Weights of a small mixture-of-experts language model, trained from scratch on English Wikipedia: a shared expert of 256 neurons.
Below are experts of layer 6 (counted from 0) of a mixture-of-experts language model. Rows are named router (the router's row for the expert), up (a neuron's input weights, with its number), down (a neuron's output weights, with its number) and show model dimensions 0-191. Each number is 128 + 24 x the weight over its row's rms, rounded and kept within 0 to 255. Numbers have three digits each.
After each expert's rows: "comes before" lists some tokens at least twice as common just after its tokens as in all text. This comes from a sample of Wikipedia text that the model never trained on. Tokens count by the router's weight.

# expert 20
router:152121113127077099106105147123101116156158130151127122132123114097111138141123098166151145124170121124133140102126129125074141121139115090123118185143119113119132118105122101161129131142147130105139147148136131150098177111140108099126117164145135120134135110114125122167106164059124153145134135112114105188069106121114162177121129097127102137129157115127157143127101105124168126109098164175133133126090090133150128150188141115136163125141130095161159148160134128092202146130120103113144157152122144138149089149149101133165102081167112115136103100121104107103143089123120159142
up2:112112146095141121128146132128119116162086139126143138132098117110136153118140148111165136107121140155131134143129129111138130162109122105109154142099144130112115172083126146143105098089180127128127150148122131163111144101183122179143216126098135155140130104100201088137155132125130187129135130113136122110140111148146104139117086128119125117092169129134166129106085129094118124134117118106156103119142078145142122124132198069081147105094139112110120130155105116129132135143153117127127074128093130131153144120147136146111127097165137148125176118117157129116178162107100134118
down2:104082121140122130158111129138093110133105117174136067151107123106121148117130119168176114114122121081127117141089155134124152148151098126120098136130119122119121112141132125150119112134168122107096165155179148145098165161144154174135105107129136154072159121119179111118120128138162155096151083134115123109132132126101127098133106121111131125102144146136103099134131093093106086108085105098136148169135111141129166170116124169117127176090134129143122143084138111134116148135115192148097129143099147140122130078115131118102098101132140139095117157131149166166187146128158109119
up3:170176126089123124153115143171093102148099163127140156116125109164172149117161107097133124121096133105153141143136153114134125137151141138129145106138153098148152137137142174088142101109186123134157139115124079130115093144130159110134093128134122149098179110105104169081074113114110129119132105132131137120132114124150119121126098159115108106100116135111117136145139128131102129122125136132131167138111140126083117146142122106131148153061103145128117180160136084177153126139123104131085110119100153094158112158114165057150190094109133164138110136144133107104121131137122102151
down3:173149169152137125157109158111154159139146148140129118093155148128128132078163158126141161119110122144078083138103135162107114110139121109164111136160112168172130128135157124123126080170137131151068132142121131111112113114155110085118144114119088126130131108085148110105129095109150127095138114158092140136165105101132110127079167096128102137117112129123132114085132153118146149131132161090134111071156138107123122091115110119110131129129152128096168147188109115142133165115123128169139144131180140128126115113127103085125151139116110151110109143157062119122077136123169149109
up4:121129136138108124109105136101113146141093181113175072152150114111107132114110106116142141102163136125126176053094101122112162121114124131141105137122169152104136147128131168129099078139172140103126129150116154128144142111111085112120126143145147141139146141171143116125101167112114108119125111149138130141105110094100127133103112081129161175135137090132138173144127129099142156093134108068175069141112148085127110131108134091136082145142112126107128126134111154142188112116112143116139081140127103138172106148181117130152111093120114162105133103118145159140148131155119124144
down4:081143112155115146147121113112142097145122137131115113139144099180127099133135114115155129170120126132146137117179133139123152111062115130147124132133122115124192120138147155119157121100104149137167117087140115127116138171131112073100122154124154062101161131136178111141159134154144167135110179104122108119057122102100141133161126101136158139122103163134155110115155159154130115122135115123154112142121084147144113088142130116151112144144106159110095102134171109137127075118142124136164134198130095135123140138102094127160141123139121127125100133125150075095151140121096147147
up5:123138140147158133122128129125131058100141093098094141090064082117170129121116101122148121170099167131118115137088104129142143173133138116152134144114170134138107096120133101069078124133132169140098139176123152160163098104132113087155110128125170110117111108132132155135163132142166154138140111172140207138079137149076170127119080159133123138152102092116123173140144122133108135118103114139129166116140169128133119140117126148123136092144112141122144148135149135144138148118164130117110113159145130115147116122097153131078154129138116149106129130137131079126154123132107114130
down5:114141107099135137071114120117154154085135155130114133103111099101138106126168143113110146126134097077114150147061093169158142129130106086158172124120142115159137163118167094158124120081131125161106096105129147145115118120143135125139162141170137128129106148123120105099112131163158092123121130117162122142116142102154145132152141115149187175089098111082127122130132104190128142121096127105145131167117106111151135113160118117167107129128079160145092113125166100112083124149134159142129154112160115082170114161125147153140128124109124159129117100094147141108128103101129136155
up6:116150093095128140140164139099126123141116092146121074110118150166113188140113098126114134196115142119137147102130119155093146196136141112127183113115162137107138145130093120120135103161115123100157165112132109110127101117135124120136132145118176124152116117144128134141087100152134166114128150140170137151157069143125135151151114102105133127153134081159139094111124129138103139180139159178128133093091129143102123121159139114134087075124079138124158143168150154137159126153108126104054111122176169124127095129129130130098125108113152150113133131125109132122115099132126128145
down6:144126135130121089151125132135112119137155164170101179155162180091105145149135132111170139114122101137126139111164096102126123103117129111123122156111160134069133148149119085154106087162106158138140118116167152145091098130167150140122059156134080187166126117142120138156127064122122197094156114130148138128129126152156138145079145081137111093155137129130131124124087146123090118150151137135157135174115090122113114134125112131110125110114138140124111157141123146154129142101131126129123117121135110150126131114146119161117121148119127105095113142165117104147130109095067079130
comes before: "0", "1", "2", "3", "6", "5"

# expert 7
router:133134096137166145123124105121116152104128139098103165087176106160140138137158125120132113112131168149084108144148099122110195117136149151173136189142144123129137168108073129115120143089149137131158167147106119079133169109119124108107177145106114131141116130105110127147156137131149125125130083117115093125168079165111146119106141159145116114117137117162143132115156100136082098090130155159136117141120113111085146113094141158122128121105125141172080140113122079111107114112116125131145096149095148110106162141124172155097111138107116107139130143175119143163115086157136158111
up9:122108085112139197100111136096098135116119103139098119152164171120120114122123112141107130105144155164154127135100194140163119142120103113054107141163175077131118111124112100124154117106121150155152142105124133155120147102122141108159126150173136123153133113128133112110097123151120135125116130118123134130155153125090175142108150161101120175163113171083137155128145114089126123110136128085109130113135128148119109129098143124131151107114108124140120108138133096149135131180110134130106074134149133161095139146146096175155140087124091140080086140095128135083104109160108118153
down9:146118143136129139121112155115128182168099132127114115133115158078148112158136171100126080121114105104118128159128085142101086135134139120094167091114083133113177136149101109135117126141115174132137090100111151083087089123116109103101149149124105122127097163119120182110111139135138112125130123104113165098133099114120130143125131154158149180166111131121113142118141112168113120124143115118144128160127129117115083122106114082127098073097132128116153133113129115130105148134139129131106165104126115169123142162100117134130110127195171085123136132179133127137190172144173141131
up10:166138097139121127164152114124158158114113118100116096163076121155092125145148126101118121119128143131126130135120139118145132162093090059145142167140167107128119173178141137124113143141116123061125187104149123109145145109124103135129067158135137088144146179142129120150151090104126134140101166154139127158148124129144130117086095137133129124103126148120105064130106114127120122140123113142129146127140096086157080126170114166097115145111135144148095106128119098117092166118116117118149145132137141083110162083112096131102148081133137149138117152172118087136087135117135121130
down10:144125116146125158114143169123115127118164118122130159142150095146142118166111114154194101125109127158085108119089065106135139069147112158124140115094124101157098122118129096121095125138145136142160133136153135127155154120136133150105127132140065114106135098131139132095132147131108131127161116077135110150140121175118156127089134120101101116132102132157122106148144170124157134128094148130148138143149136135148157132096146081127165111131116133147161090047123136096107109134129115119141129106054146125119163091115163148158107140138098158143166088125119145117164139157140091102
up11:113090125112144116195123133115138152116133152170131130090121133146128156122107094122088124119150124114139118110153089098123115111163175146117128163080143067147142165146148138128120130135123124124169122106142151125144138165106118121150164114120136154120125118100128136114095149146148131101146100107090105140127065069106137129160131130138134141123096123126097147143067097078162095125124135140143115154110132174108150116099100131160136143141104167141146086146134105114123140128177126124120135130119112151168145161166159136112167187173106098084134124116143148114160154137081125130
down11:067128100056209107144170159158099137128130133146153134127137132110143093104127131130132132121082134126099162119120145146134168128126130143114118085115128181143122118130105121113102134114148153177158091104165122114143091143098177095124073134149093125096123159127145118165131120122108120131131121143121082165161132098176110162159142118149151128126151123125162141087147134113142149154119154143169111105113145105125145166122155132108149127157116130127120102134104160121137158165131193116123137147135117108134120113149071119138107119138088089139149121148126120105127124153097138102
up12:171100131128081157109122124117115114130124094130148143164133120139144108156116106138141138116079110155114111110135110157142104118161152123137110105148133147139118118131120142142163149149117145174151096146173108111094166125106138130121138089165153112114120112106141146157174155088168123180134131108129130115156137129139140086121180130151137127131092093103148148114114172083102124133161089128067135165103095103088132090144133122199092110139126166133115128170084137138103134127114115140106091102151127152104116102170136151155114146149109173109124148118131124101163129123163153093
down12:159175108115134112139142112123121133172172122165120110125088114177124143137113108152122118110125153121112138131149166112134159088131153163149113154093172113110114155147081096065137181142116172125153074113122129158153163115152135119139142093120103140153117142138093134132117135117126139077125106128119142102137150118139089153097134124123149093095111129139138183127187123097154133136161098141106136157130150084091123115117143148163141157103118146162153132137164097111124132156140090116135136144123065120113124125096132098132096123152153119095144156171136141134113097088110132107
up13:136158126143104192105147130126168131121135107167132171112110138117168182132105142137137099122118042117106123159120129148152118085102126140134114148164115096134141117108106147095118101130159102140141106147133123116101122155136131142149111139137149160079081122149112156118123135098094130144133074110083112117161152155132135113199126126158115154134119147154099147158117122135100179106111096099133113149123119118112116108119137148089139129116105107097145098147127153176131095100114150146146137140098121097079127132120092111102141177113146185136146113151164144105147140128114120146
down13:126135123147146120135111105142109089114156127131117105133115096162086120163146088136118123154136149138108131110112092096093166127119151163145126116156146119126166116116132110131110100189088156135115179160140142124116111113102118135121118146112118112160119111144080126153057123117115089161154115120117112122142141103124162130103109161132094146119184098136155135090132121084111089182116167105175101125115138116139104131141115135142152099091126139120107116151120118114184113153133130133168102149158151145139098164140130160156116094163132132094117115143085115103077122182140168124
comes before: ".", " | ", ",", "–", ", ", "°"

# expert 25
router:119125152130134138101135083132126116165132112140123123151103136102145091137111120179137139121120095139151144082121161125142133173162123099130162148148105118115103097127160122169110142128128150104066129063105147144111106105116100197146134143142154146144161159136121133108133126111106102136149097135133111118086098158124124137140107113126099186121150133138162137170161138114134143126137135109081136117131115178102097114133077072118124133118127123170150135146148144099118124097129139133083076149149099151115178164094151146102126150117139123115063128133149124128139146162156161126
up1:141113154106103121117113158094117152145184144111128117151183105084150106127142124132122085136118140127127163117137124127116130192127105138102139108156132120142131136123157134148147149102127131127126092098092110112117155136161119143129170130111155201127128125112112123142128153108094117149168131110105093112092152145151147132103119108121176057125157133112067136134115124148151112123156145120216118153102103116120122112170147140146124146130120121103068137112082141102128129160130137126139089121141128120119160161178117120109128124100112113119131112093136103111088145118171121179
down1:096134132106086117111136163107106107118161136155127167118091166096116096153132145121086134113124150142088115131170115131152193113126113149132136128120133125076117158094160105105144120138104123161105151149133159128128148175107124187120116111115131133131151122166113161174101133125123126106125086160129130125115188118141065116092158092123148138104127099134144145140129094122143119129146136121164129086143101122163096115122116081125111090092124099171111135117114136146126097115119129119140144147148094152118145127153131121087155111134135124112141135179108146166137162127161163199
up2:166105081127119107145141146098155094159094111111123118151103117126090159099124115131137143136082108102129145120116117119088127106097144129147145089145122130092113114152114148146132119115121153124104126120125112103129101192141123142130133159109123118118114113161119126127115113106180147172145126090141088108130138112141159201151080120067119138149114091076080118140141169125124141148117139146098175148138158169107116130134154120142120152095127137133132123117139170100088152136128081130143122140149145056137098144153163100110130121119149114102166121100142092116122100184134151126
down2:132131153137159146114115121121114108141142160113137139126096157139112164135140128107138134114148116111124080125130144106097132105097066153163133107094112095097098147087127130118157133124121130129114117112152098109116120111084098144130130127101100141130124155108117088150116131073155135148119148133136114150122140134087099152142130147138064153124128143086091128161119094114109161147131161161076148094160096182144146149096169127163127144109175139121135126126135168130070116185162112204116106149104098137103114121107138135172143092136124118154114158098140162111140142138146148142
up3:136161153148115148145110207096163117120111113105145140114112091188130128164130170163120082108076126146132163153149151124131134089140095098122155114104101091093141127116133098125149121101166149107100127109146157075120141134104130169113113131162120116148135111132098162100134090141125159120103115111116095103121117132107159098142103155148111133161133116082101117120138157144139115116123155138115133169131156135156128105124122106140152144107154153123091145107121134100116110119130196145142102115111100146112103121122099154120122095152179143191142144150153153135124155133100079119
down3:095146112129133136120135155140113096159117094105121084131151144131138149106131107118134117095160116154133156126117157177129141141165142125121099091165125118102123132153148138138153127100106119110097104107103145124141111123116189156106134114135154121136108085143145127147131109209149158135117162123116188135096100127112122145088105128116134142098162133146131139123108117128121157164159136126144112116120112118146114049124122165116157136151152183135161131125112101104116141186144128171111152082116101127135140127099151151111137135170068136147149106072099142106126150105096088105
up4:109100141109123150177144108116152093121173093108162161113119134103157143158114082121172146130125089132140111116141138106122145128160129146156166103105102131141083119176066111115130116144120139130124117110133127130155099090119128130132124140143155166076131116134133098117154103163133093142153128099114135112119096110139119113102145125138160087114161104146133123140096120114068080110153115149146106142126123099162121137079184069134177102165157123157115113122092122164136087125132113143129122127108139118138152152116130110124167151117126104176122132156179108169142104163132113120
down4:160119101096137112107127143072138133126168149123166117123141198112130148118149129105125157141111149143161127166100127093161111117129152109162118083103138123087110149144086159102187111112123101126118154143178154116143128108135097114137089127133148147148094098142080071116138082160145078136119129082128109155105170152115140138125130112153168109095136120148146082119152145139069162163142111121106131124121164142162116131140182108131076113138152100119144134114132114122121134128107103162111160127115117151098147082130146126136127116115141129163118156134121138099138115149114135111
up5:142131145114118164123160121165103108110113136162148127065123179134123104144095113155145095141111120149121112154138117133144112112137105123127139134104150112156079088110130159087150122073087092092119156129120103156136125127130097138118156107143136144116156090116113088151150168132135074172152101105127153131125114179157142128085124142137152153122124125157132128134124112183131088149132166114106124101130132151083119145137134129131110142115141129115129080152091103088116146155128129107183113144139085140124124134122168130152096122143128091142072166147110146087128140164101172153
down5:150110145133124132129124131134170081083147136066158115141145205131142103150099129150113075150140098135145120145156136128145109175106148168145111189134115099115152139128116162148118148081078125127135090095118140091097139130140105120091144128095116141139090113127163147127102140095123141148127170072162141134138124153096163145173112118155135115106109108144140106138138134108142113143089100152180138202113121141158126139117121132156115103089140101136108101109132168122115137104126110137133138130155115149173092145106121135132124131119088105096138134138148128162153137131138115111
comes before: "\n", "\n\n", " The", " MP", "00", " This"

# expert 21
router:142190130090122174123153093150106157142131081144118085129147099155129104161105109141117155090147105150164157118072103124099109117135120115117136108123099114096130143157162093145143127134109094146101109106145108140120110137134131137184093132146122076152149118155097167122203131131152145144134132134134133143099117103066138085141119142145142193130110148090143119143151148148131149124121084112107147112133122150135100125107132116107148149103155134142135158119148151112137134127132125113111128102128165109143130137156055178091157082133143135105124151121118134136107159153113117102
up2:109169122154145168107086118098111136088147149133154148151177091120087111112114157139132135150076109087168155111103111138162090136125112116125139158110129118176116107143132120127132137100137155126174168111132095134124126121137162182137130109119130171158107152143151088088139120133133147163089112115097129116103098147112129100125145112133089105157103152130115164123148079134150100139143134117092119116139157117122124084105108142133152163130119126131080098123112105087124124103115208082153085124131147141134113082148118129137121122156147137109130156131141168116086142126135136166
down2:142090136113151137127119142136155117128127153119119085090116119143124111112147071116096181101109104181078067178141094084138141110133163163145136147140146110125089137097133108145144154152150103143113107123138102138136118122137096102100108099111127114136117117090156115123124134158145095109140085145133139112087142159121148133139116126105136111130130091172128133166156125139152149155171127086155138163151128155125108162112160149153121164147154138132116176147104120179107101125106113085079130094111126110114129088129147169125130135149118165144143098136133157153117114065117144126
up3:164152128146145119136158203121111130161125100154176123101170139087148145116140114122167100116116163141123123135115100176117082138113097114134129102117117126137123122132114135151104146126133135123103085121132104131136181135125153091145145117137133172091061155137179102100098111124119158130148129094124098113070125104139159103096123097111132121129151131139114122082157148088147144143156126095097136152171128106098124145095099102140128146094150111124119137216137135122173150142114129133155130109153116137145108094152137140118171156119118094136134098127122100136147139105153131142
down3:145129098154114136102104118123120149122178104120152152183093111137145106098096126113145118103076126129091138141126118097143194127154121176125164168155175109132107138140126090098112147111159120126107115073124117177132122129104145136162120109123117118131110131113124136120099169136120140120088087152113143146143138136131086144118136117096131134109093069127166105171106120103141117146136080106129132111123151141111098188099109146148149093141111143165061117162133128150084105136110150106134126099149136145115149129128147085167131181140118133139135131137145129125150173119106104140
up4:125172120091157145189155127128108115135124098138114118125152142151108123153127146124146096156159122141099127105140113166176120127129100119134123116061141110149128126164110130126119114148169079146135111106136095133108145140141131161113113133134151142117102094167124133123140110104088159120090114145139176157140129096131093131100099081134146123168105150102134094154140075117147136143073090086096126137162111133164123173137123115174126124076110155150119142159106090144135152143128134111111109094097141121154083139123113161125138122117132127074067154127134148150133125137105103091
down4:172106155137134150157131099158142130128125107178161150130139124145151136126132110135094158160112120136132152134158133138120109123166143144092152155120137118074119120109139110112123130123120150118133132101105122081140135159128152126137097111130110131081143090149149167140159102101149134166074129141069101170178121099098096136125172172137145104122104133140190106127113114161157154149136133118116146088118135114118128088139097093091112139154111124144077094113099096117167129143145147085119112133089080085133123159098118100102131141125144118133103097138098147164095158124114100152
up5:128121121148154146108134116162130129144109155180070142105085088101110143157129160113134143159112119045133134076146123135116145135125151133108137116131111131084147145110089113111136137165127131128148136085126153129124142151128150139126140119125148143096130093139126148169138139086168147121120177132122118147121126119103160117116073174142142162143112048140130107089082138144150126096116116128160133111108123154125110124107090154119140128114139151178108117133137118118115162168119084152100107132188093136117113131133112120116186083126155142089128140139123107137125165137115150154
down5:128105166118130096135173140147141140111154120150102114133127101156117103134125110122136118119107178124068147131123158118166139117139119159105104114129093130122117111085141079098143111147172120128101109077133126104109095138161122113107107123198168134152132102134119118084167160089150137106142121124098124109139121088132095154152132146151109161111129139100125124090127111131128149152103113123107100157146156168100122120128149159115165127121094142160154112144139174103128070128117103133111141121127070123187071117149094173149160159127126141126121105138160110096132132107126140164
up6:113128156102093155119109141131142089104082097140146128153102103134171153152120111094155160135134106126137132117159098118139131142140120127110128097164118153180115125128135129153181122149135115121097142136142140109129125123133139129172121145166138105127133126130113131117092117150127105113124120152191190131112108132101068130148114121139178131086105102132126187133144120099131153133156100105134051090129116151160114139165144139151168102116140121112136176149083111142105122101152175115150087138185089112160154093127143107166153119140119106112160105138144118127097148130121139138
down6:141096139091125172161136121168098143099107106141171112120152159152149131108097090129130125123131058102104131169147113148148118094140116170166136130131148140121140113138167114147106149110128118098096116136120136122092162124126115116128103143126067111138110154144124138136147131155110130138111128167097181147106204122122171095116112144162138139134149125082128185161157110115136156117132091160144090086137115119106128134120123104103151087102128150108092105098110101104104076103120132147151159092144133146135121094142135136179126083093130112145148109114144127117138096126125128112
comes before: "\n", "\n\n", " The", " MP", " ·", " He"

# expert 28
router:112142052126124157178122124131110165135137143126124149132098127150117097133152128085121139144148130124105087116139124137130117125125112099137098147152102098140130141166111131114158126121141114086136136096119132096135160172117109088128122148119070100154116134113088109117123142175141169098165093103088146104153138125142155134128151155147119132159107131062124137082129144128200128144159160158121142147128147163124178128131116149112090121073116140110146121115156156132094141112134114131136101129126130113155102138128156124096099102085137116131178129148151110163156184159101121107
up1:132134079107120170126128123126107089116144096132089138134120119155089113106110187102148153132139114127125146124100130181100122189118137128096099127143128148150137142115121154100128146120132085132145104092073140140146108132151156121127108108137131127131138147154152112144161132117133150167101104136159117124136090114164138155152147163161131103133134141085093138156126142130149134121149148084111117119107124162142142150098119118110152201120178162125110069113081067128115105120125113123186155128127122103120095163124154107115189128127114113141123161134105125102108154158131096092
down1:157111158153180143171097129107111144113094096156120089125052146136148145139112136119095115174107153152134173140166133151118095091114131111134133096097143141107121112139132108146137119132107133168145148114113108140126132120065097146111130130090141147120108117200150140177107106114120146123121146102154134161123132135142101098113108119144132114144123120142122132135172103102125119156127071124127125124117078119098149154123102150104078132152089154109167140148125119126136146110134124150133167126099136109104180121082119147137158103159132148131116129093076100132128094106121183123
up2:093101097119116126123175141116058126116163158123143106115134174158145116156114171128131172105103117131133097121131120133118106168124122160152117100131132129139131148154115130121164131144148172113132150090103145125125096140098104164165097101157115093159079109120136104140112181147106129131119124118109123162076102157123120104154111142147155144121110088078146114147097112129143151113153101136140101113080110142161115151156145155158111135106122117097171095104125100165148128108130113107160153124130077119144151181171105108158099137119132112144143160136106146169097129130119158109
down2:149118121171132090130154122112135131121155136156169140176138081165111128135126121125174126108123111141122120102133128161144136101121160149129130121131128092109128156158111113112155129132141130110133126116135136124127152114117113136109129083113144105145103178125087111145137152111092129121113118112080146135124118113143135132149110133147148091118168119146138143079098144138182128148134134156145164126156148137175105087120136148156164154089105146137083091087104141104126123089194115052091097152160138086123115125163087155093125139093103116132114162162097115115122106108133092178
up3:129113132142108143094089164131142113055141126154131155128122165156159127134158128156122088120109130129135114136126129167140082133056103141121110086116133165120123149127138160111171061129148136148128115115116141156132118153155153136139137122174158125121133123103121110113130095125161102118145135100105142131111114100175152156135164113132103157142161104118146101168119140121080118141151114181090110146086147154119146141159120068107070124142146101109126168114114133123141128122168145100120117157139116092151144121119123172107085095099153160120129146158143133092113121114124093147
down3:131169125108112150154141110167154094143100153077151093135151141144101093155129104147102126139141111113099139138107135119129164133133105096123135173158095131106122141126104125094126133118119116124102102108127108120108127147116108122158125105165111135108093132156117134131108173109185142109128086127080144121139131138133162130145179114153144053144169149115172139183119126180107121099113138069094143081140106104157135160107139131107126164115100120115126135165127124089139129092132137158113142122116162129150143128100148112151170160164081139140136144120128131108076173137150145144
up4:109148111133137137111113161130100063120151121094111132092123171165108137159096133117080136150121167140148104119131102134152122139094119154114132128154133143129140161141154115166139103162157162127123095133134123150142172132104121131162142103112112125112129128146114116163161151138153151110130157112143130126139130097116116143156054168109077115126121161134161118096085066131111094082131117134163120107076128094096121149074123148103149116143154176129146119112158126090107113133128139114130135126118091114143166101134097109103157114126121111163125123141169128121176130139074090105
down4:117135140113117168134122152138117120143112142098180113115108156122114100121120120104108074127172098162145149156112100126137197089126127085113112118158103124155119139100112108084129112061167087153137143134156112136159147114123078093083129111144111114161117154163169144131147134131158155142177145107132113111152089120111106135108135149154115140145095113148111117118150126176068153155147154152118143128147133111138159131136071118153131145090121126100141088173129160152082132141175138147162155125155129086145132127147107160129105134112100134148114120147140148112124135120129119122
up5:159162102129130171166169150158123100158114099124132121123113105142100125170105145072102077135092128138134082124133115158114139162116172120125134104160179131136135155151128181135141118111112157117104125119120085125100134141138105124164133134108111129148128111101085085121152083138137140105106062144116153090111182099137142104173095159141114138114111113125131117104119134136182177126146128168111172108155150147127124114118118122140136113110106127134109147128133117112138110106107114104132125091151057152131124134112154130106113168130114116117172152144119156110136178162146111130
down5:091126110155121151123124139100098115115116129085135177110107101172115099120120133158133137135118132109175115149148111131150131105095076176127139159084172102108148103117166132097113135115125080144139103095122142143156133120103115113084157147150127155120083119122129152153133141175102120111156135096117100101129107135138190126114107102117107160148147144140132135177156131096148150130141085104119151123114116126093124118150140144106132142103159142099133097142127133175107157143153081126137150104108119116172071121141107107165148133122128139050142134108085143140156131137150129169
comes before: " | ", " |", ") | ", " (", " |  |", ")"

# expert 17
router:162091153105152120121161140156096055092115137154101124167089172150136132123110137118137120139108124156132124108116122144124147111153127155142125102124197108118111130151104160154140099129088150147142157159156150179149102115152111113142117128138168112146134147113141123088091131121090108139125113113170162116165137136155097125133110134116112113130119078126098070148120128148100151109104118106151077094151163104155105137144146072127121101088114145128141099158152133141113110126104142115131158078131105147147123142151136106144149157153119125079132160106154116135102111095103124177
up9:147128110109165161128113114139128116128134089101125132052126146102111085096128122152104156176154122125143166156150126171106112092125103120133151064129133143100159112116080151148124118114145155106140115115087149113112191126135130122109163137131139116155134158085148137135164138133193125163130143145137127166113123133126133120123183152144090144150092099110115136109163131125113112120136154156133169141069097139133075115133080122129123086127143147090118108116087127128119138148120146138131123137157113137173115126156099149163118134079136154106133132125146071134134153126117145147
down9:096118137130128126145163145149139115149112131104122154145161101126132106162138189115138155131131107102135111149099081146108128150136093070160156101116090133116120152158129127143135114160123114133141142122123114112154167129142193090127131133158120149140112137140157103065113158160143148102119112107097129133141084146129127157164148085126133097117119137101180152106135108126143121081122124182112121142130174136123111112127066120101145158079169120126090138061187131110146111149121128136134140176131172111134117133138130092149127122117088124126099129127128154081117114144100129138
up10:118146118122156124104100136132105103127088118094091156143142141118138138158111104127110140088127140101147098113124076095120113135127153147116140136132116104134112136138107112142113092116135113158145131225122142135094156144160139134182112100111124098135085144127121136178124174119139078122149092133127108134141117194139116135076180115189137121128134120106118080150161150110138117114105140157125180119133119142142155084140177146122148152106165160129096116117107132117167141166116130108102143123124113157143125124080130107145151127077099152112133128086134138151105130118133152124
down10:096067144143127095118145111118132111144166101099145109149073130176145135125124092140143162149095140139134130114159122141112153134129096130115115146184116056164126128133175112153158147142145110132128108096114140145104149120143108150146152144065141091077145107117181132119114104158097148138134119156135116152109123134103131160135128096105120146161116138115114110143108143104169100119109113091163132138155116136136092118121154193097092117146135150119165106095122141153119159123126142121116132089118100136129133105105156132138151140134147132121145171107145087100166114082176120093
up11:109114122152129123115096123146105108117098131155111108153084061084113113114136119144129140145123126109093085132118123134191122151147125130115146121149102130163091127084127172165165146100129105130133079113123117119175146086180114147160147052114144124118085162104130131137105149114117104158116123141118121119168077118155151109092150122150109118135145121163125109107139125130117110116153110110102113116138146128085150127135114125148156143178139180128155104137155128152141133119125125142139059145115160134111124079113107146105137103056145146135142115116139153136109115141100142147
down11:100108159131124136144116124179101157160155156136101141079148112185153111129114084119129168083193105126095137129094158097084155113106147147088112086127152082126119107102156111134113101128126108113174164150145117132100133133105106119118153115125141121156111148186135150129139104192121151141131145139130106140146141118155146140126138144135112154098149132106102079120128131126122158096161137130101162146092125076123080121127169166124113115165100135154142123157139156159120124105109127132111155095105115089134155138142148163107142111163139145144158132129110126155123105120132088108
up12:168134114132124127115102151119137127134137107133144173074104153147084114135134181119139139154162148162133131162103120095112130121127130143187131111151127160154092114129126111130119137135109064124104066133103089135147099119094125121143119145093113144096145133105145094171134158096118114142095112108120114172113132133122122150175154081128124141119134137093114113151125120068112136152137117140155132109123079110120110150098145136130130142145153156117133147132162160156098136142154137144145078084128102153087199173123122156114140106133125096117115130108130113166167081142159133143
down12:105112128120120139165108131127180146100108098159180152143113144119176165114109099132101087123107151162141140134128131090136131132097150121116113094150125104133132113159120116152120179112107116165154131164131137133198113199123094151101154125173076107144115134143084111155088109140122122084127149151109144148154121118086169149129128189121134106159140164113093136117102084138131128139157133128134112118126093145115099143112104108165085078103103119137157118084122115148120145126094134128128134133124154138097120123149133126095108177118111149152136126143138143126108122111098105161
up13:135128131117092150110045121140125149100143128142130110114135106107142166140169130108119160149143120133177122147110126117157088120126081128134131130117142137118124157150107134142106098129116030108153138107146117137151108103131170126171135123110118136133152121114124109129168113142143086110127096151136104110108132138141119132149082102116123138138118135168112132154138141201122130129118109149131160128121055146061155129126097126184133126083080199162124114104145108111150144117105143141099118094168126143131111128142108128127111134130111143120120114164136123158162148125105146151
down13:106153128146114092108103172078163085134124156150100158137141127102141172132084096129131109142100155080109103140164181181127113133122131181105148144127145132132095112167152113151142140106108098140120124119173113099154143101127113168105149124103155108114108125124149165095109158122143136120163088160095151108142166111115147107166090109156146133103096149127130134113106135116113125140125167120098117168088118107112129120128130150150131100127105165105134135129104114149152133122114143126112188118153120138137108168163121145163144146102085105173150089101119127120101131112172109154
comes before: "2", "1", "| ", "- ", "|", "-"